config = dict(
    num_hidden_layers=14,
    hidden_act='swiglu',
    routed_scale=1.0,
    balance_bias=False,
    scale_expert_input=True,
    init_std_router=0.00942,
    norm='rmsnorm',
    positions='rope',
    rope_theta=10000.0,
    rope_fraction=1.0,
    init_std_qkv=0.0483,
    warmup_steps=62,
    max_seq_len=512,
    train_tokens=324000000,
    dataset='wikipedia_en',
)
Below are experts of layer 2 (counted from 0) of a mixture-of-experts language model. Rows are named router (the router's row for the expert), gate (a neuron's input weights, with its number), up (a neuron's input weights, with its number) and show model dimensions 0-95. Each number is 128 + 32 x the weight over its row's rms, rounded and kept within 0 to 255. Numbers have three digits each.
After each expert's rows: "mostly gets" lists some tokens that are sent to it at least half of the time. This comes from a sample of Wikipedia text that the model never trained on.

# expert 13
router:097086081106125152104083137170152146125127156155113143106132145125140118126180172123138114194119091117094115127107170196099087127155189161200113095120148146175138133139108111112116098099168080138132150069147108113161142231164134136162170131135110146104168159146155174135125164223139157096
gate8:051151158192131174148131033152151129145114072190200178154170201094115118109123136117148106133092116118097111103085132192112112140119137121110126113128116096097113080115108173171068146144163113136188133088119171161164135128132136182078138115147154108112162149090128148091120101111137137127
up8:114098104168143156146089103160159113123120084163135179063148153083157160157105099066123118132166127139121111132150079154209080184124158095130105154134089157131097114112161159109123152103135071138151135165160212158158152058141073136118125122152126071137072185117154115170097114162111115125
gate9:054179169123139126136105144143183146138123070092096127130212102125098156141088104120149075238126147089150152147155138115148130095162120073120105116152155138147205120127113102135106140110109135140173102160145130173099141091124141142083135140118113141124134049107071137125179142090168174105
up9:103130180086113148163157124162082125106157095138157178127107134108158140083090076122106144180120178073115125093098117113137136185084141127075182114180158137144174074133090149077098144128184167162137123180067083079121109153145100104106106130152108106119126081125155069094164166154173126104
gate10:103167186101157108116137140179154198120160094141135162168120148131156083093144127101094177164136120168084113170141103127183121125098178116135100120130149161177131180109148167054122094135183135170158103142124131081093089113153123157095121169151124161172069073159116111152156154197170137098
up10:142149149118137146144131135173135141095151116154102100136139161146096112127148092169137089127114112145105177169103124143136121152144123159166143124101147109160111126079133136066138118147170119088119111107096115063069076139099113119122128141081188139163096148113130076146166159094207240021
gate11:130081110107124097095129104116135091174092140172185131107136165174123123087168116137121133123149162165166121110120040174104096148164120154084156104128163154141125135205140134141061102106105153104097106122142060113157106105114071150117108166110094100066132146156147178109165196154194136164
up11:124166228113083147140156145199121117084155137116125136076083085078151189070097106171161126127108116099078146113162175176122171125106108136145086160143152186146126138099092055105139095130144149212133123132082132139105118110129126067163146143146155112125138106119108147167098138118099154102
gate12:138108099121134121160134132123132132125120137137134114090121124155107101120206152135137168127145109134101091170103117180122139252134186129158143106093172176191151154154125057132175107099193133151146151100209171129137158123125084131107158109118168118172092104139178120153096095168107176137
up12:134134120101125154084119170115121127148104105116152118113093100107136118113176156127108119103133078140102093156126117187111123255086182066129103087099113145159162106090118108151145110093126122143180133058137186145154094120139163090108094113165136119124088164105169135170167085197131154139
gate13:097117062121101119146157133115100066112058120124090107140047081118181127146133146129158151121101091093090142152105129135093078065129148153145083121172130063167171189120164134110140129127109123171173166134131140109098171141123145110129128129145057141103134111132159102100221122086095146081
up13:105098181139145129107071137157158114137144121071178079109122175104098103148144154113084103127189144129161149078196092096079120165137152086089176117103130110128114141129115144151148135134156189104150092173140120118185084130150098132133139123140181142152141207117141187170067074075095121146
gate14:087157139115069088100155120140174153083137132143165139131119102094095148121134076094138087153216145115128116126165152125109065132166148096097111121157167086159024138156129146146154099137127115107131106160176159051111148170134184105096144153134099109136118176160187063133131145096152106126
up14:080150175153066061117127123163168145075133164147123138126122136153121150173206128071130127155152168059117102109066103152113161151099106108112104115162088127085084120157135137112132089161183068100169118196132153069098167134110188137154173146104135084139151122116157165137131118118137092115
gate15:091112113135135134132095091131083087090079113137112170097115082150169154119137169146135127112120109091137017155122075153113108145183213160163129106103108106125107128112124156172188119105128172082175176156105123132166134083146176107135159142171125092075094127166181081110127133131109132084
up15:107148083106079158108081157125062128116115100143097085088121151115154147126100160190094054141111117101122170144121171111138189090131153136110116119104066120126119185085130171135154096114178151100088138110148109147163125148084111137150109148191158138082161056141130156141114088130089101039
gate16:109108155137152207157119127156139111060088097129162110148194053080074083092088080128174119117074154151167111111152141131141122099138097176071170107163114128150130131128127088135149140136123108117138106110061173135090167135144102104129114196130127107098114096130183095152114083130095060145
up16:155091120129198157121105097103172117130137105168110112205099203105156092119179128187082145173175112177124169123147140151140120071121175116121121150142134118112151057158170123142115131123130148130196146159094151141132070063138117143103105101105160130144169167086145172158105141075150084106
gate17:147147097100111132138160119156120121117148174128069162071093099140078142153130098085120176111077144112161055163111132124141121180166190143159139119093136114130127143178128116165143104179123129114094115129182195148147161066129102085154153116160122149187054125113137074134081082143105194114
up17:106088102150113175148117144134101101081167060181130083130166115073168144025101191191147092114171143132089150167098117137050168097126161100151139170179084114118108157118107135135147087116124117123183099155112123139131154128135143136135152159155128119107168149112157181137135136068083120112
gate18:106123158131166090146101143121107151158151106154103099162126067119142143094129077102164154134141175138102128157143106168163038182119105115155086129136136119155169094150186099157123171073096116098067098103089095108129101162154070131129180072074139140153133166126101078088058150125108118166
up18:127184151139168107103067123139164125168181116100122180171158178116181091146173169149137172072152099141187160102118124149146095134139097141133113136209110125178095079145111098164163146080103094134120105128103135136124111131160102158135119062129160173125153217124073112105105086100137127149
mostly gets: " P", " R", " H", " S", " K", " G"

# expert 12
router:114143125180096089110123083130100086119118161106146115059144162116146114130165093144078137117083153120106139180099104156108119136146136156139140160156171141125158176096111113212075215080105101171134114115149175126085166126106090161100128210167118142139125151194167105107142179128123098089
gate3:167115116129145129059186076113092156129080111122126099134160105148151145141100191132119177149172149134064156098149162122117153119144097147118104119112119098167138102103169138098080100097090129087066123152181187103181128180036197161129098090143111123118074131140113098160128105107158147117
up3:175144105114139103076194097120092157134086112135127102121166101147144162136120219129107157144150135105059164063145176132118165124138105135130108123109132073178141128098165149100115090090100120073064142162187157103173132166060190147148094081124118102140079123149127109167115103114156133109
gate4:135152081105098066147119119136096155145083127136162155115095153082076099062097129084145182095159112099110116159148053118065175109144126104115085107091192080059076081104152144134094135148122123167137132165079112177078095145133148120129131131125153203121128128145138158172103129149168134134
up4:168137141148134121041070075127075154148145124110120105109093124174146159121104041090116110140127176099132087096106122100137099114140121149067138138093079122146180154152127183135093058115185132110097127154153117169127165045105179089135115184144128114106078142148111098140141122149145162126
gate5:150189158138118098140109102176065219140154145115159107113106156124086127142103120153199147118147145109111135128102133099194154117145170108133131136080099140165209109125142174116167165123142110127094131118195122194125108139141122136166117155111131054133122219118150109123073155132169167110
up5:123159162092060119079109093132099171198085137144161107135111130066061131200153107086172160135084162165106129124144131131171102157136139115094125170121081142153122114128083147129165138118157117124120142103179124194140115137146105194129129189098121084129085178150130066115073158127172128112
gate6:120148140089153144181157144120138113146096168171158121099145098131182093178127094100135144202157088075157136143100101131069127089104082122110193191158079072153120118102151137144158135075108160155120154136139100175131071143121063098090137123136146140151135077104152138094141078101091058114
up6:096155149139097106112138181118131105116127118152105140161220135109099122109149144158194147075051134105110153136100124146145165196199130188190153114082061156099126165123082118131135136164107108103159156107141139123102136066145083101138070142146135134089167126105122155106175165158167143155
gate7:080110048118134112124140109111159170084140167101141119123085180150098163101116154066116202105094187105101133146160066182101137122138136086132147103127130131139167115141143147183150126171127110177093137072122137138095170128108112078159195187148162133172092111156164121085072110162113120117
up7:155122180124089124157106141144100083170141108133119137084183072125126146142144162182142064148154107107148152108113177097157135095129147188132099145107171103169146195150126079114083156110136163086194084164098149111173105112162129185068104119141137087147159148090094142182138117101133183082
gate8:054106129123124115089147144120136116200118156109193148135123109141172087132201119110112122138154152099097131134142133102037114145136132094124147095142114139091170135123124075086073136118137109139113142126204095109110056089151089148086145178096114144161101124153186101058089126145119067106
up8:082145173159134193128137137073111115150129123124146190142153144164195156108131089125140148157127120131116062116138178073068098157141149135108142091132158158084214138109160161152097151099136134077077127106174142168127076094152121159090147157097146173110103161140198103089072137143140106125
gate9:136195155068154135136173127138155126131095136084153137136165163107111154105155117153123118102128126176052039115099166148128122157164164195123180101145151081080122147155088161149073178105154089128091139068088098128094152153138109110183099075133133148075163128106102108122075142131143139112
up9:106104098152110167121100138097138136120179129158050116116098103146141088164102121097139157159106130098174193130150106107101115100104086117160097187136070179156154098128174118139171066135123189091175142188169131152137085106105122117115170199145145079184082128154091161120152112142141096160
gate10:125110190084108084107142142172147164142100169141138088186200130174089136143076121154124125143164162142134091129060124160122137138151115119103121142169128127126156095085132156084155119154153085120142160146096131194108178076164132127215140147115182089170165090101088123096104104112098161187
up10:112134036120142115161120082082108119121179121102191116117117112144130042096146140080094179101138153195116117133112164170127108118168143143132110132120138168105182139202112147170120143153157127167147147117168102107116145142133106133138161166184092181143068101160183073109080107149144129159
gate11:074128099222086169175127131109127123173136161164208159125189060081129121106088146101120147094157103166115113106144179119114119078072120110111131134140146083105101101121155163149139115142143122066121093121093132147118093152154141107109110072074097115102101126076108094140123105207114099120
up11:099115140122089083121179119161133141066148134077089123155117211136143124170138131141161124148104159137111107170117119186120153151119123167166097142139196132146107171172143121131142148102183114164180127170171138103093193083168090151110142148113218158122158107161145122146117208085094119126
gate12:133082104111130136122163104138173126108155160088161107080118139136149125113234152112200129120158116124132095142118195102221147112094102097077134084105171115112147117121153152150105146098122138042109135150199176120124097085150153118127100131096174153150108147105153079117099123165144165092
up12:132173163125074126153133127089161097198066186159163114154128117123115165153113156050086167127104082127121160146184125135099112144128170104122131089128120133141115109136130089091095139148101080211120148152115115119125095121122125155112186153161091085149137040174087179119077155163113108141
gate13:101182100118199125152103190162135100171101068141109160199135105169146183103068116176106111133157158103109172096125171128133143122146145168135120216126166120156190131137114148112143137098112100082083161159109118136073134139113172093120144149109143158145192153152130147115141147190128176150
up13:150116117155101144069159125122122141117144195133193116051121120089145173149174126110181110123118086183112102144134121089092169164116126126117088058134099100063144119104113168137092067183095118134191138102135095165090157126123112113107095102127162106106092109120150092125056176076129097142
mostly gets: " at", " during", " over", " from", " through", " near"

# expert 11
router:093101112094134135088101086142150087124077179096103076063184134111096130135135141104170120161063095109082147161168143145127096120149149151208107131116165142195111126054128135176062148065117149151183168137145161126095145133134095187147133168157122158075109127126138142124099122130142116093
gate3:103185151163127142162106142094130113120169123100080152135084167088120206117149127127154200170155150139108083138127074138135124132184114154162104062088098104107152111099135146164108197163139116158124106128150117179150248144178102115113151173110125141078139101129118100164132100103122146111
up3:087092135157100141176154143153152165149157134175135069099177127127115185154097185201164137176059155142122119116111090070136113115091184140102162171130087121098153109122135116125097138129072091117121186160187118104188082166132131110120117144143103151135201146153145102182134095115151102134
gate4:130165102135146155144149172130112111168111140089179100091116145153196118083174086099129122118117133142112106122123122060094142178170085179162203129128098102149089164100190165129067116126138129109164122157118132133107153093108133117096073166037097123146204114148113158112172074133123118124
up4:148135138110166174141119087108099171151139083136162102150101150174179081130112142166106100215151166120165146135123160113146095116169136142119152114218104124121118112176103129107113098187109118125151098138134052120186110164075063139128081133118120146129110079217112144144133145137112186133
gate5:117132124192105133116128081111111152112195147141093130084064165114155145096141070072166117071176080166112176157084173105131140135152116101144095164165154167181203175125180089176122097119163085134131125175163153154182137123145126116148111173162101124148119127181100148138091115138126140131
up5:146144118078120058136093157138140096118126083091142143101175116133120147189062098117149180170086129112159147108098198183104101116096114106114112110120126130131135118154105199023158136159187078167189088083084138137084147102126106119108156124120111145157151114122156107109134168132144155098
gate6:162151140067133059172145135152130072205151124150171187066076081066124107133193155090110093132190110129168133114133114115127148148144127139086207116144119095125128134122174130089107110165142116065155127100133154133116146126138130163124148162165078145136180151152126129101149067124152084117
up6:113170165083147120100075137172124078131125128174136111083099108068106157153102179157211143062097113154125114153181185102107130107115177128115122150116176127138122175150084125119102121140115152058175130070122080144128143113126133130134186187165089114186145122154172125069126110132103149120
gate7:130104154098194114161083098132053101156100116154089106101149090102109157103155143114156190123126133150156114087197147111073120168140096151171181102134108134080126126139112112127122170087117136138144136104099148138095138073215103149116106091155122061160140141152151125115116055120172175190
up7:144107133129081105117145132137146125160122201147130143239111096114111096110159171123102099172103068117118115150135089174111139144080169154141131132096132115202120107163151126090161136078141129104149101147165146121162142141100102111068095158086089137161142039159108161130143095184074137169
gate8:146124150072196080111126082100058094134167149120179170129103163118084124144117073113105159128067135125091141108133167111174129187099120109132198132139141149165088102179147145100137093144096160169167175140132170127137153158071106114183080109127140155108105106166142090132074130166143150077
up8:142157152148116178102175135105113103138149150132119119134095120115101147124189147114175109190062122161109107133073146082133173124183151173159102104082168190141120184082130079115131198099109128118150161098080120070168121119126183127121139138122112158131132105085143113136080105091090038106
gate9:125131118128072162075180134129180148113148146157125091131142171087121122142129114156114085127111122114114123095100126172158123149197137188158107125160117158128132111157111155148132115111120130062248162150045103152083149123141152191152102134138166110153156190080119118104164086155140098082
up9:169103162087119107136063120128102168118091126060146155138115141113116067179133206140098134101084107088212109149153124122139153114106132157101155091076110133106158130148150130123136086113119156091162102122127205142145155134150088121107069098079070110141133151120164214138148123183104159123
gate10:103162089081080138093131154133134136165124122116160180109109158133136168118074181107092145106059140077177110154097126127077103098114101065136135127102143177133179137161113151199116110171162166086138141099086146100121137129158088135094120140163154124136135115131143094067085090055163095059
up10:122116138060092049170127159135146120135150155124123168115093125130116112101117096132103141120097184192052121143087081123133048090096164093122137133070176191141092135135110173138118134138101146130096111093126128110133158108094113178139095084167133138158147122072110122135093082125179061079
gate11:111123105088144105107162108104178115086098091143163138132135132050109157148139051145132107123124115172067118115155150166164144106152111099152121136158209108064190157158154143073156122118105173172140185094117183150143167144128133104125091153137090114073087132133108188117115126193139141089
up11:196101151104121168145108119127137134101133159115123166104118092165127127114158145109119133143110126089114068140134044122106158140125101184137070134089099126167099137164122079152151126084092110049109100138143091043074129116116163101120140120143136158207113159145118075206139195158127123141
gate12:036168102175111177181148145141108110165084126091138165165162121110176104165092136124123059164136095123117151121151125116098180141113132113080144082179146137138136092107168168122097142145095091105178097101100137133208126120088137183126045132098146168124137093138157151115182154139113106129
up12:166096095116182170111130090113060115154096087084106147124127139132166104191139148114214117144102136071103102116116131185120088098139066105151089081112190088167135132095156107116104162104192154137133136129130156190106120144158155190110142113105148120122189129149166151136089167085103150137
gate13:155132173132104137160134147149092148112123154148111126121134179127087120107115088105107148090132099130144101133083143139095182100154168200185201088151084117119140175108123145119116075093116105071187069096109091110095157190128135151153114098140174126099146202143203079143109135154152177119
up13:119117170101117130094112112093126121122134114095101119136204155105116079132141155136088155058079108089173161122131139148085113181097107085126134116123128129172161121100091153221151104129167139141109137154142171219110130152184111115160168151104151118173076123033100133122116088128098119162
mostly gets: " as", " by", " with", " In", "In", " when"

# expert 30
router:086130084153102169114109096203137156116153156128092097143083156111166164071171094132068132116141106126091133119175155170165084115128158119183177164089129069176146104100098120119132122100110142143150125071157126115115115141160161181141077181181094124108104117144157166106136128206151167082
gate0:159108102163140196173085141140156127151120100147163117108159117084176110101110100142162226157124168119136126104158117153124120160080204122155153077137138115118145134151162102074107122122177123176155087155137154116135125170150103097092067175118070130052120112162102194157121100118138132161
up0:088188147140175179098067140203152123129180088183122115166127124120180131068131137162174163133124128128123119144153137130097182143115181127136186091120153182134124180165116101138111131102127134132118099195144100091152091182113099110063086167164143145116096124144215134149096133132114130131
gate1:110093090132165088123109135125153121121161102167042148138146102139149131128119107125174189197178199113113158075108135127110090115099064113178159140196119130109115093103162079190127122030118140135099126095128174095123125163163130099110105106132115167151173117134160132087118139101158096137
up1:124130060159153125131129163117131169147065148125126124099100099138187149115163142124138159090096167123110122092178120127160096131092123142166125117108082115130164126125152045127182115154153102138149154084116145120176035087103163089139121086142157134130124039047117079153106168081103132137
gate2:157140124088112139104153114101170174147163109175147119117148114127182199106132130156107130129127136149107091177121109115155084097096115183131106148141098139159128140124085137113137126169193178162108115104089177139127132168138218148135079205151140118131114096116193205189143161198124131120
up2:170127118092153093105158146162117192130097132166128130108161121153131211099125122127092151102074117150156112096182101159180116152135109186101080155137155117196118114155110103113131101180131151133107113123158162163124130117121236131117102161117140099088088103144148191179130162203142166129
gate3:084126175091127130151159116119141179123147165082073104135165146145103161135122137212134157149099078180141112105151137100162209109083089122145167136113112130131116091127064158115123093087133137129121118151155165136130082116113148092138083168209159079134183087160123109163134151172093189153
up3:099153118090140095116165146134173206136147127124072123139128161143130185161191138174155160127097050178119105139155164138137215113098095158116170179107120120139085107137113115116151098097154148113162093135150133096127087144083153103113082156160152078086176137178119111162155147183115162085
gate4:173123100075152064077105119156156084075123119133147126126130123168143092127150121166156138171100133163092124165151111157143140168036126138093168120096105086107143080174062132089115139126136144160138128139141208127171124186109061106162100132168201147126087132128165084140131146107157124098
up4:092124191210131140154116126133143148026177132100079125137119173122108138126097121115048104128058144159127175122128154153184195081149146095156094100119117121148160090165131114164154084084103162082095124152137140088132113112129099109165138135144144143104147183110136071102125139134107087090
gate5:117092114073146135090107076177141131126088144212094139127120048136139062111099111091109120121100113106153089139101121147143142146110079087100114120125111123101120087165144123153108155178093151163089084091082129192167144105089073146105150072081153107111050138113140103134167123142136169078
up5:089148061102114108162124130077177137099125138131153081080104164153184162067143129075105130092105157098131160141123142129152138110119148159123093096117103142195104199105170156139149171118196137126125121112137115149054165118123137116122158119129054145109116183165141187158148141146204141089
gate6:133103104120154139144148098097143142138094174107109095151172094159068152160129135185150053088147091194136182128180156152123134175143139157111091078103116161087171142088178106180137160099146137152151189063102142111113123179171151112100161201172118110077136155141132125137102106100115117121
up6:179102091118119133145125183136088097121150110173103145126195048163153079069144162119134073120102166117124114144118071116092150098123135182111147133109101062135144140201140147128139140109123097148105106202149096146138147100097098132190147129130047048131139125109105104082127110114140119164
gate7:123154158105180069099151132097092142141144146138152092140100147114112115196182172144138130100170147126154137153152151153114121145098058090179140194106079137124146099202096174112070073174149118105115140152118114121110176123138118164154100165144137086098149212106109118169142124094196156148
up7:155168140077152098118128117146059102144166157168119083110086107125143107136129146154110113110114159113114118149135142141122151131108123121175146138073054130131116132166086186130119111175149121090145089169152084114081161116109154191179156137174168073069125197122127152239128149136168140146
gate8:095210170150099167139166060143169119082125164172164181108120139118116166119132179104106141215099114110123120143176079088103181167128145143104152133087152083134056150145156136093074127121096145098148159136128145090161136094131162182129091089133137101107159140144173109128121098149167170117
up8:110163060102120128120081119115162148147141119085149146164157166112173123129102124089152119090139191171134093108124143098116095110086138195139072098188124147116113057103170081139152139079132115093081115134098092197126083134155145133133143119177085168127130152146149191129061195117138095135
gate9:100130079162125121106127105141061146106161149150168123093131168166168159187091154150155166063106101148076180117086143148174141168127168083153122141104104125130092098098121177090117148079153158161087162065155199087151155112103149144155103200155108133139160112131109091083151158140114137090
up9:151125158112089110141135141081187101147061121107080115141159079110112116094123115098133112152146194107142038149157076079059098083070098166108117113155119118086124135168116087126145145204142084082149101140124078142101129155137136091079125069101140109122110163097141147163140089091131107119
gate10:122135080126155146095132107164053174122106135153138179149156105148166183096132088163171168069083133158129105149138119191153139170080160135122150095059121130130151142097131118129140156118154083138182196128120125117109168083142167146181140104132142169144155134125080223106124137141096077097
up10:128147079153141135111148089156064139070060145198121165160153080107175149091117112185200147147130122166107116113140126123131138153057125150163121126061119163131137157128177140130135153136146136135177206103109124159125155068153184138143173108104113144147158114101113200113134153143070123124
mostly gets: "M", " E", " I", "R", "I", " M"

# expert 22
router:133074157124125133135101155134160142116153176132159189115090129167103147119175144136082126137091113118180151203104099170095138139141134145139142147157159082111156163097117071139077168083160109143166124085079137118159167182140106185102091162106133110077188102123116095096057121203107153126
gate0:103151096079106111158081121160130122128158051121098168120144100089107110103162140149101102205123109089057126075150058119150159137096158115112104140072121134159156115116123186086157170123096153128163130126152168144165140143105152134102102182078131039159115130163137084127053139119136125122
up0:098120142118063128166140187087152132125159121132123179123117176115159103134136110136162116113104128187074096103107190127110084119073163161036141129120150083109133139163082162146159160096171124090207137063116168144120112146112139183107118075153138090074162161121128112090135110116135170100
gate1:114140097135134135126135113133113167157135109091127077129113121198110117103163167157157113134129108124153169139153133156153067132179200167156129115120082166195090137127139097152122134103128085082069139065104213115131072136075088143130135080074102102181192073123118151122133129171151120154
up1:153144177108075109148113122156137115062102120178136143112167143128094117141115083100100126113150119152092146116131109115173162135065065119101163134124141090119148138154143183151100113102106183195165151209126090142122130139204135114075109187177170138106094181113129061088110093102149130100
gate2:106113116173196099147110111140108099155155139145049137089162105123152126186175149131139104157111150158083141116172143078126173142162099186127141150071145131124109158135111122125185107155121091070204154084160084131089155185128115085142143103115153104123113137063137091077202147101147119132
up2:123127085129103160102109107201070075147122062155117045121130148137176105148124091114084132099100138125121143165150163105127140104158145120137157075132160113135136121137141199127151127131175152101109104126145111053155092214167104138155141060085124096168091154123136062131122066101123118142
gate3:135118104165083223180081123100143140156143132128110105124163133120129126125144112092159108100114167113160121140167145090075109128106152080123137096125128143116054136196113167117125103160239150081151173117145180113172081101107132124161109192104135148117135126126096155125085196149156162128
up3:141110157045099076103147133134182107163103103178136174167123093134155102122088089158085156138154120168162072075137101155151119143111140089106088241077137155104134120119093142118133134151121096155124134166185160136100175070177106120106175137141109195120124128105113134136100163118107148108
gate4:100122117094115134160188148115109139149069164127169102121119115114134114161110151184138058170146125104121168076110143068137094077109113099115163092168159103132107184118171114097097173103154049179122118138147108132128104072175152134143170165100131129103156140073158113046138179121142162169
up4:091142178128121174147099137115175116127121150113151154126102141084167060178106152100126146167107138068100140060213124136128197158090134111123141179173096154121095093118101156105135121114103092152160067139160096195132156173128154166184142169163084096130064156141144134155106119144107107113
gate5:158163137112111140098113111127147142154190143082114115124133105088116057226101104125134067192126151136165072118123168175158116107110093113140106131120108105116184129124123157092137060116155158141140102142079118145098123112137082067135138164091217154202146160126163097102111145118108157134
up5:109088120123093150133165141187104139106095117191162178068116119144143163051150103108155148063111128092058134136082125133115093132092170143069141124124144154165066173152125144159116145110138156096174115143130151118141139123093134191085144113204107095099108152145104120158158091164156190092
gate6:101111175123090120076139169128122161138122156095112096194155067132122094108066153132131161131180135170168180119129124145061200151125086047085175087125129130095111139093128160212149136100128113148139092165114095134127182144119159118149113161154135120061136120118123090108077132155103148148
up6:172139121134149169137108127149114101135188083160167186073096151116175137162130160117062094153098113097099088098122118095163118141071171133132082158142148111107128092187171109083164177102144192134168145122151177108119139209095143148108143128086123113159115137163123161140143136080152100052
gate7:174120080133170143181092131230142115118123173167110141100140097096133144113103140067135130107081137118119151100172142149172053141183148117115098133109104147130187141120095209104119136175112165087125066135120114100119151082071097103142097127137153124151144132095112090182094135140184164136
up7:069111132151114113125133146079144125166155099098167132156131152162127086128167156154122106156159135166163094177099123068108176066107111136128121111138167124124093146167134057155150132093099143195116188137124124083189083147203153132139201127168147130146157145112179141064129167139115090089
gate8:089091133114093156090133167133179161173139138101127121199128112122163059098114176198129120128162092106140108140123162147100163078167111136128195045140110076167102114117152154140170150149073096132119097095125122144095091098092143139119147158144147129135150134158145037072111149159156169151
up8:121103121118063181094094144105183111143140128096137141200145125113122052108075103190133142143122097109146128136080166154106163112231106124135158087083121080116104101103139165156159083158094133145119139133141104118074105114084117116130129127141139147123172154179154038089156137147136170154
gate9:184130125143138151152157127211102115100186108136183110120135138122134132154151141165150091123153128186136019142145109108078170119130081079140215119101144127155103108114167143146171109160176163159170142141123125110150132119174124147114186091087128119102071151111066148110144096109172134107
up9:177111120119189191116041137094128112145144100135140101131118168065115154106130119130131138132058089198126154123106144127159153145171149137066142134086139151159098162133116163129160164166127188157142137149202077107098139121139110087113067160135171090114078141162153106106133106166178174138
gate10:085083174120134110109132120166175148137124150108200086150154111180126127120080117135130133101143105127134095123115100105061145145122157141101084148107118111101095156118093087174147117173114135065128166082145087146152126125100124066104079111099173163173113115190150084190058197178112144150
up10:105114162144138118104057122105078152127136037121174135150123098143094150139148142065097097038103077148089152128112084123138109160130151181107111143093136089080128134146094175153184119153113140115144131086110107070125161114127141143104156175156173146180132080166132144092177093177108101160
mostly gets: " a", " the", " an", " another", " his", " The"

# expert 18
router:124067128120170103103176098174131130161114150194102136078130116131127091116132071136134094169122103083119113109156135149126164223147146086144112149104166079129151137166115148152100103098105078117146120115168106132159122165155098141141122231140070113084155112153105179067086128125115146069
gate0:094138156147169127155150144117166119094137158109143134147120156196089162153102096130075100117089133143185152162118186102159169122106156132153204101131150109121125126173085153123062181143177130120159132065127148110116087147216158146078168104151154165088184175165130156106144134101103153107
up0:080176181163115064127131190123124142131094111112092148140177185158122103116092055143117132097102153159158121116145148151133101133080079126141140182098139108160150149158069092137089148134163157137135094089134064092128084123180090108185107156089216185116119088120116124096103129137114128108
gate1:128112170097120057090133111168104143176149098195129060107124095107108077143101167119126110119162123083136125136173094091133124096132168155073200101104151140162149107157111130101112132140137098104142111157138031136115206098100146138148091135132107085179106152203134166144133129140174163133
up1:151178147121103116139085136146163151137104162147131073151097090102126131069077097145190161159116093144185085163137118143189118131136171160121129095133172132124185080166191094074123133108102087101107192144119176139107138097161156131119128144104092124119075145148155116126105182130111206191
gate2:102137093153112082098126186093139099111112156148126049123111136147116187175138131091112118091174100117060170098115153170129188121169066117161147141112062132122118101100163096185147131088200193129122128105134080102100142138123151097158126180100116076127166096088120118124139108114158094086
up2:143107152114148123164156121200138164149141107123190194150137105055121144106101119123110192151083151154177096112172150122090117085113129151103118118164178121162118149175121134070091088192139065088122114129177119173112149083112159169083086133107152086143139097138150163195116146105133167116
gate3:087103123122141161102179093198110112113189137153127140130206095112085086108102151117175108160158150088077078123093140093065098156164097165146159186109112152129141092096138104070090115149155160106157100177118119123082170106082150145126119184113148111144139065104109137138156108100162134075
up3:126146111176130106111099097137114191155078147090177140118064198148146085128126117148162142136059081109082117158153131137177089110135107098119127132108104053183136088112094144140092156050134081091095103156131146172148112111115127135085107098109160159129156074168131131169131126102206105118
gate4:146086162133107074145119141147127117110152141153138206092174163141129163176154146127164121123117137092142164063086138140113127112192128132082148203171061129117098150196119093164121100152098084123149089131124143116144109106196135148136111162133130197106114123138173131085079085088070088106
up4:141129135140101176114140094099120130097157112136139096142066121125128175099146141151075083131130108115152141218197102092093134108060120160135111087087181150157141122066061157065141150128111184142124155152126131158123165146122111095092116122203069076135118174121135128181105130147124166158
gate5:081049202086091122090169102152106148180146105117101114107078104136133092107111143146149135106148152111148111134114131150135173102137136145102112122137146187114184068124084163118108161074138156110179092135119141122166106187186088183138161133102113151096088134150199121094131153091063125083
up5:043106158144100141136187078103129080115160111137107081113121118128154120107089132088151108140127078143158113180096129106080164095113160159128150187127154155102103077157076144084110135146182135090171082207152131142113129147118142153183203107062174159096133146106137161126098143123114144159
gate6:102149134116098125160138096173103152131154099144075100122085092150115094180152031103049108139125117130149171093182169180125139168125154157136143159149083128165148122143137109111094076120081150139146149079126132169186150147108122143150138143185108146171124172101142159041107141111092105177
up6:121125133150140105132068120130143104184138098203114120093071100117100085167146067109101106112148159151141123082120170130113123155136165137079129136098167085193176141133121153150087069141111139104130118082155177114140155108109200170093143140201098133151118143137192196124088130147087145173
gate7:089117142122100142107124104174121087152099173115131118090159162189127148108122150058128068160139101160150123139130143120145162147104179119198157060104191152091197117144147129117103115094147135104182098098144076144178090104135135125104171201100143147077138064148099089166127161123130129089
up7:118154116189134127156084156091078149108124107158137148195165194087158117148109111187139163158094145171158144102118127123107101152116067145158117180105101109089084156092142106102130135111105145115173114095128147053144099135167110105086095096146146136054171157156138124025118105124132098143
gate8:140132136170149120099136130107103151133165139121158153130050089129137116135145116068082138115164149083154173140124134082097130119103113146116136199132160135116127120102165108169108196073119155145159072091147128088133113074111136108172168080167173120182125043126106112166111165106140091036
up8:117087106139201124136131128092122203188097106110147147091096157140134124097115164087109133180110145096153078098120089139182116075144143144147140143143066139142157122088160147125092198150173127115110177170142088156093189149164119134114179083122108129130104089144123148194089083109187147161
gate9:143134131119103156086127121143118133158117125170082154124156108119080071159128119131104081117172086106175131170143142109099170114144164171148115141105106077138135152126145072195150164188095161089149117102134070140092202138150171158197150166148150104178092136158174176108071140082096168122
up9:135097156192122127119161086096108104169104173127090142112172131098114154100126137124074082094118155091120112130081160124152177112191153117108106109133149103090152127090071075115134099125084127124143132133164121150117179066129147143139097086114126050187101067051125105149195090097103111098
gate10:146149132148096119085124081159084145148178141146148096156132146104084139172144170137153075112102121080092175109132156125124119169145115132087111143165086113177195130067077110123165134146114102083189132131144122134171140185077147137183146167126092058154122183129177101126088110086174163089
up10:127124141192161159105133066152119169119095148120110146156077191107123136155086155159149094125125127131165156091122181117129161167151173164101158132127124108160172131138077097144148083161110073144199180111096177104170131194105140125149200200124089112106169144166160131171104120101140146114
mostly gets: " Al", " Mar", " Th", " El", " Le", " Con"